{"n_experts": 32, "hidden_act": "swiglu", "normalize_top_k": false, "balance_bias": false, "tie_word_embeddings": false, "optimizer": "soap_variant", "beta2": 0.95}
Below are experts of layer 2 (counted from 0) of a mixture-of-experts language model. Rows are named router (the router's row for the expert), gate (a neuron's input weights, with its number), up (a neuron's input weights, with its number), down (a neuron's output weights, with its number) and show model dimensions 0-159. Each number is 128 + 32 x the weight over its row's rms, rounded and kept within 0 to 255.
After each expert's rows: a language model's description of what the expert responds to; "comes before" lists some tokens at least twice as common just after its tokens as in all text. This comes from a sample of Wikipedia text that the model never trained on. Tokens count by the router's weight.

# expert 30
router [ 89 203 163  79 112 176 147 139 190 174 162  83 104 130 129 107 173 175 106  83 136 154 125 181 159 140 106 123 125 107 126 108 121 152 153 166 138 171  94 169 149  91 141 179 153 125 160 156 151 117  78 144 111 158  87 141 117 100  84 130 162 192 120  81 107 122 179 113 128 137  78 182 114 162 136  86 169 164 115 169 106 104 129 144  74 127 151 122 172 154 101 131  96 141 155 102 164 173 181 161 111 116 143 165 136 124 117 117 168 114  97 165  97 165 177 131  72 136 126 161 134  98 152 103 140  94 101 153 129 169 119  85 138 141 102 157 181  98  57 158 124 165 164 148 132 157 175 115 200 119 100  65  61 176 149 135 122 112 162 113]
gate0 [146 119 162 181 108 134  88  96  65 152  89 111 158 141 110  86 121 184 147 158 116 129 125 141 138  92 129 169 150 121 134 179  81 137 151 137 119 140 116  83 178 111 103 128 100  87 159  92 145 125  92  86 142 141 162 188 105  78  82 156 158 109 151 124 153 103 132 124 152 166 138 185  93 186 119 176 165 117 124 106  98 172  60 213 122 114 126 151 114 117 161  62 104 106  93 119  84  94 115  88 133 145 159 145 123 180 190 149  99 173  90 175 169  92 132  98 144 167 117 147 170 132 155 123  81 115 116 136 129 129 149 108 123 187 121 108  97 165 117 124 112 139  66 100 139  60 165 133 174 124 110  83 107 105 142 199  68 108  81 149]
up0 [149 122 116 141 144 101 154 143  85  64  68 117 160  94 173 189 171 149 129 121 140 127 171 137 106 172  82 157 172 165 100 155  65 112 139 132  83 172 130 108 123 150 126 183 134 177 133 169 113 116 142 115 144 129  67 143 159 114 149  62  93  90  86 111 172 179 143 132 135 124 137 151 158  83  92 152 115 129 126 164 111  99  77 161 105 152 162  94  81  81  82 160  65  89  73 139 137 154 143 136 114 148  91 113 151 133 133 156 139 185 116  89 188 115 145 139 135  58 181  50 133 108 154 164 125 146 101 114  35 121 127 123 105 103 111  99 115 174 104 127 143 166 165 121 150  86 153 135 133 137 149 196 165 129 100 112 141 155 147  96]
down0 [146 116 161 123 137 118 140 186  72 143 195 127 104 109 128  99  94 191 142 157 147 160  85 155 108 132 146 154 135  94 122 162  44 108 131 146 109 147 114 120  81 181 162 143  94 145 119 102  66 166 122 115 201 156 121 183 125 107 136 140 152 103 136 172  74  88  52 130 146 229 160 162 170 164 102 160 143 147 116 123 141 131 102  96 156  97 152 149 129 110 117 142 149 103 142  94 125  83 139 126 142  86 101 122 118 112 141 152  96 127 154 118  53 109  98  98 165 162 191 117 137 159 145 117 136 156 136 163 166 141 159 109 173 142 134 113 154 123 145 117 162 175 123 206 136 172 233 138 133 147 123 135 156  85  90 128 127  75 107 120]
Month names and Born. Month names in dates, like May, December, February, and the orn in Born infobox fields, plus assorted word endings.
comes before: " ", ":", "ruary", "t", " of", "z"

# expert 6
router [101 166 148  97 157 135 164 153 182 148 176 147 160  93 115 134  89 158 115 132 158 175 100 129 130  83 185 171 163 166 102 122 139 169 158 125  95 169 129 181 166 107 148 143 168 123 112 155 157 177  95 152  81 145 120 176 171 168 116 160  94 106  95 131  98 148 137 128 105  94 122 137 154 166 129 114 166 149 128 160 125  97 128 180  63 142 147 135 166  92  69 157 138 126 162 119  64 180 133 117 146 136  99 135 111 117 198 174 168  88  87 148  81 148 135  66 105 155 149 160 119 115 106  77 189 109 100 141 151  70  88 115 123 171 136 132 164 149 111 177 118 171 129 162  49 183 128 137 120 122 123 153 108 167 144 158 180  62 146  85]
gate0 [107  82  99 166 154 124 161  82 138 140  80 187 132  83 110  73 130 145 113 123  51 143 103 103  61 115 135 119 105 146 163 110 123 185 108 111 139 149  96 138 137 186  95  77 172  80 157 164 172 125 122 143  87 146 103 118 192 171 100 122 111 150 115 165 166 181 137 139 205 164 111 162 122 164 129 119 152 106 198 116 153 113 154  92 105 101 131 156 115 149 130 162 114 151 133 126 142  86 167  81 139 179  40  89 191 146 124  97  83 117 197 138 141 201 136  93 117  88 114 120 173  88 116 135 106 101 160 136  81 106 100 129 158 132 143 144 123 126  88  82 174 116 113 118 109 111 103 115 134  81 161 151 171  99 128 141 119 152 152  82]
up0 [130 126 153 179 160 149 152 124 112  96 154 145 109 112 104  97 212 160 143 189  87 132 125 149 110 168 128 126 134 104 165 128  98 174 137 140 129 178 122 163 111 133 137 112 153 117  64  96 117 153 139 125  58 213 163  79 187 183 100 146  57 172  87 136 165 153 104 103 147  91 158 104 118 159 169 136 160  92 125  87  94 123 138 161  99 143 103 177 126 132 154 148 146  79 148 183 114  52 151 101  88 142  63  96 139 172  95 102 111 106 130  91 129 136 162  78 189 126 123 116 108 182 123 117  69 133  88 151 140 134  84 143 118 122 172 129  67 135  97 160 135 131 114 147 115 134 102 119 100  46 144 189 137 101 128 130  96 111 128 125]
down0 [ 85 127 141 121 129 167 113 200  64 123 147 148 123 165  80 127  81 147 131 120 164 109 113 142  73  69 138  82 171 139 126 129  95 159 144  96 120 151 174  86 128 148 134 132 130 198 133 110  81 158  89 143 139 134  89 139 114 160 177 135 116 119 160  99 137 112 129 102 117 128 169 114 140 155 133 111 101 123 112  59  98  91  85 137 192  98  93 143 165 126 219  98 103 176 158 173  83  90 106 106 165 118 123  99 137 145  96 127 196 125 132 130 153  60 142 151 154  83 125 121 108 110 167 131 193  94 142 150 118 132 125 138 113 103  80 110  80 103 124 101 169 113 194 152 187 134 221 153 122 159 135  53  99 135  94  93 111 113 107 113]
Zeros and place endings. Digit zeros in years and numbers, like 1990s or 18.0%, plus word endings such as place, time, season, tournament.
comes before: " |", ".", ",", " of", "s", "–"

# expert 31
router [130 178 180  90  88 147 176 174 154  96 181  85 176  84 158 151 179 148  92 137 152  91 110 121 122 132 105 122 143  91 114 123 172  95  89 160  88 148 150 105 151 141 105 145 167 172 127 149 169 100 113 163 115 101 112 161  69 149 163 194 122  87 162 109  88 169 129 119  97  75  93 108 127 171  88 178 167 184 112 167  93 125  98 122 129 173  94 125 156 169 104 164 150 155 176 134 183 122 103 156 167 147 163 146 100 179 141 102 144 143 168  86  86 111 151 129 178 103 159 102 172 142 152  87 116 159 108 108 165 129 125 119 178 181 149 162 168  91 130  91 167 167 161 145 140 121 179 103  74 107 175 168  86 109 110 105 164 149 145 132]
gate0 [ 91 115 128 118 173 108 179 133 140  84  98 114  50  94  96 167  97 134 115 102 153 108  79 186 105 113 116 141 114 132 107 123 102  67 127 150 123 100  79 144 136 102  72 155 103 117 134  95 106 112 110 159  79 152 108 141 104 134 125 180 144  78 134 164  79 179  98 171 142 190 169 104 184 135  91 152 143 147 135 154 156 165  96 161 164 135 131 129 130 179 100 156 194  98  53 139 132 163  85  99  61 180  95 143 166 145  90 128 154 166 135 116 153 191 128 134 107 193 147  87  76 141 118  90 193 107 175 120 143 144  78 124 128 154 153 108 157 134 138  73 122  97 141 184  76 153 108 115 130 140 137 125 179 153 137 150 128  78 146 121]
up0 [149 162 118  96 154 109 150  77 182  73 145 102  98 141  98  92  67 127  91 141 156 137 108 229  80  99 140 145 107 184 117 131 133 127  99 144 147 146  63 149 146 123  70  95 137  66 115 121 111  78 106 185 106 157 154  99  69 116 146 166 162 118 139 129 120 142 139 148 158 163 174 116 188 153  96 175 117 122 155 128 108 127 102 164 119 108 174 107 165 148 119 119 159 129 108 175 148 139  88 105 109 150 101 133 176 134  94 116 200 150 146 182 122 167  85  97 137 132 149  96  87 145 103  98 106 115 155 113 148 137  23 136 112 186 137 108 141 135 215 119 119 118 110 141  71  80  89 119 134 195 130 120 151 156 133 143 104 108 132 104]
down0 [ 84 173 128 180  95 107 108 137 106 119  94 146  94 117 165 161 126 116  96 148 102 151 143  39 104 154 162 114 155 132 137 207 172 135 155 122 125 121 164 122 151 123  87 151 173 151 152 154 203 144 124  81 129  80  72 145 125 100 158 101 119 175 104 137 167 113 124 149 158 109  87 221 141 128 143 187 156 109 142 107 115 143  64 134 176 141  77  93 115 126 117 117 169 111 116 141 161 133 124 169 180 137 180 161 131 200 123 179 132 143 164  73 137 120 172 150 130 129 152 134 144 107 176 154  93 148 132 117 142  62 155 114 104 110 118 145  79 110 134 137 176 139 177 213 161 175 160 153 140 134 157 147  82 108 163 147 140 127 107 180]
Table separators and brackets. Pipe column separators in wiki tables of results and elections, plus closing parentheses, brackets and semicolons in score lists.
comes before: " ", " —", " S", " N", " M", " R"

# expert 26
router [119 106 131  77 159 102 127 166 144 163 165 105  79 156 105  89 136 147 169 117 159 176  98  97 122 145 152 157 150  82  96 165 138  84 168 178  78 118 110 131  76 191 165 167 145 170 110 155 156 148 118 165 114 128 133 170 167 163 166 176 120 124 131  88 116  77 131 116 128  91 101 168 116 134 133 131 180 175 125 148 186  93 100  97 154 167 169 187 137 139 173 155 127 155 161 168 178 119 170 165 110 189 164 157 184 156 171 124 163 169 156 133  94 157 160 165 155 103 147 148 137 167 164 110  79 163 130 110 168 124 154  98 169 181 172 187 125 126 171 119 171 149 161 152 149  96 130  95 101 143 180 125  90 146  92 120 162  66 142 140]
gate0 [165 108 105 126 146 200 101 110  88 133 135 107 138 116  98 128  68 136 126  93 153 114 150 175  63 149 104 159 115 179 170 193 104 107 149 154 133 134  96  60 149  77 135 135 182 124 166 111 116  60 110 110 131 143 159 156 183 104 136 137 152 169 119 100 153 123  77 156  83 143 112 123 100 128 184 175 150 165 107 112 125 147 188 174 106 121 139 141 106 142 132  85 149 114 184 138 160 145  98 135  79 161 175  64 127 129  93  61 122 123 137 179 121  92 114 132 139  84 107 151 152 178 140 134 193 114  64 103 124 114  75 141 117 180 103 122 119 122 103  39 167 120 153 112 149  91 146 152 130 185 109 108  77 134 113  93 139 161  85 157]
up0 [ 96 112 138 174  91 115 147 119 143 114  88 136 133 149 126  32 144 177  69 133 115 151 122  88 110 148 101 116 148  90  50 123  66 153 165 107 157 140 155 126  73 136 133 153 155 111 119 159 146 133 140 161 163 136 164  50 145 125 160 185 154 130 133  79 114 102 182  87 118 189  69 114 137  98  72 103 143 140 144 107  79 130 121 155 122  94 126 122  99 134  71 138 141 111 118 166  88 118  98 121 189 122 102 149 140  92 158 121 108 131  99 148  91 144 185 109 153 116 141 195 101 120 198 166 166 158 187 163 114 114 156 147 162 177 125 157 131 178 146 104 138 168  83 113 131  93  90 109 100 139 179  83 143 105 139 200  87 133 116  90]
down0 [121 150 161 166  73  95  97 119  94 105  94 130 185 138 106  81 144 143  90 130 125 145 109 108  69 157 122  81 132 103 115 118 151  64 200 112 118 107 158 127 114 186 160 101 155 126 124 150 120 153 133 146  87 115 169 143 130 158 143 133 143 115 108 132 104 191 131 135 176 158  94 145 135 128  86 148  64  60 117 179 138 100 113 152 135  83 133  69  98 120 115  87  80 167 176  76 109  81 117 104 152  48 131 136 114  80 123 197 124 123 159 132  65 175 135  68 198  90 149 170 107 159 110 130  95 153 158 163 129 150 130 124 177 118 166  76  96 150 100 136 121 161 123 140 147 132 120 135 113 104 148  89 217 105 127 138 110  69 142 141]
Commas and separators. Commas after names, places, years and ages, plus colons and dashes separating list items and clauses.
comes before: " ", " and", " the", " which", " but", " he"

# expert 20
router [145 127  65 127 182  49 160 184  94 151 156 119 156  79 125 136 125 160 124  97 129  99 111 109 123 136  58 159 149 121 120 186 159 122 159 143 100 162 130 127  96  90 179 167 167 161 171 167 156 116 116 146 133 103 106 162 161 159 163 150 169 110  85 109  95  93 141 162 168 116 135 142 179 150 140 110 126 153 151 168 107 121 142  86 172 136 178 118 103 164 164 167 154 119 122 155 139 139 168 136  69 141 164 166 100 161 173 161 165 166 184 180 111 155 150 122 156 103 165  92  87 167 161 116 160 165  88  88 113 119  81 106 122 159 161  78 135 142 139 138 169 151 156 167  87  84 167  92 175 149 172 169  84 107  88 159 130 119  56 110]
gate0 [183  92 150 108 106  81  73 141 128 124 138 145 189 124 152 109  92  93  95 149  82  94 129 103 170 114 134  95 111 118  97 190  80 117 155 125 131 108 116 168 102  62 125 139 108 147 110 142 109  16 149 114 192 114 100 184 126 138  92  89 153  94 176 117 138 147 117 124 198 141 107 180 181 149 148 117 160  86 134 106 108 181 118  90 129 120 131 121 155 115  83 108 132 121  88  95 116 122 114  73  57 131 158 129 137 181 126 118 120 134 128 164 112 157 124 172 120 134 155 163 132 106 110 133 120  82 169  78 164 174  99  98 160  92 123 130 153 181 184  82 118  78 135 203 102 126 143 146 139 135 157 137 188 102 141 161 124 133 165 198]
up0 [ 93  72 123 125 130 158  93 138 122 124 119 119 112 110  96  82 148 138 161 130 113 151 160 170 165 134 121 143 162 115 119  85 147 139 119 166 102 148 162 107 114 183 133 149 143 135 117 152 107 207 142  97 145  79  83 138 110 124 148 131 181  85 103 174 163 140 148  74 124 152 181  98  97 121 106 100  92 118  57 119 116 111 144 124 160  89  86  97  61 138 156 139 175 142 102 102 221 123 118 138 180 188 172 168  84 139 164  88 171  41 179 123 164 101 161 125 133 134  46 109  67 126 101 100 159 157 100 190 138 121 110 104 139 176 142 127 113 160 165 134 152 153 184 139 124  80  97 126 158  91 116 122  98  88 135 130 118 103  81 150]
down0 [ 78 125 114 143 158 164 109  52 124 122 151 164 111 113  92 139  46 106 169  95 177 124 135 127 159 141 164 122 153 135 169 164 121 133  85 131 175 142 159 102 130 142 126 144 147 137  68 120 117 111 153 135  84 120 146 109 160 105 118  62 103 158 142 150  93 122 136 151 130  83 141  68  81 158 141 165  91 146 160 123 184 126 158 157  88  99 171  85  77  76 134 184 147 107 148  91 134 168 135 104  97 106 142 111 109 143 164 162  88 136 166  97  95 140 127 137 118 186  82 140 156 100  72  89 211 158 121  45 161 112 163 135  96 145 133 139 125 124 148 185 129  77  89 123 127 205 118 111 160 127 117 128 102  72 147 182 178  86 106 123]
Periods and conjunctions. Sentence-ending periods, decimal points, and linking words like and, to, with, that, or, but joining clauses.
comes before: " The", " In", " He", " It", " the", " A"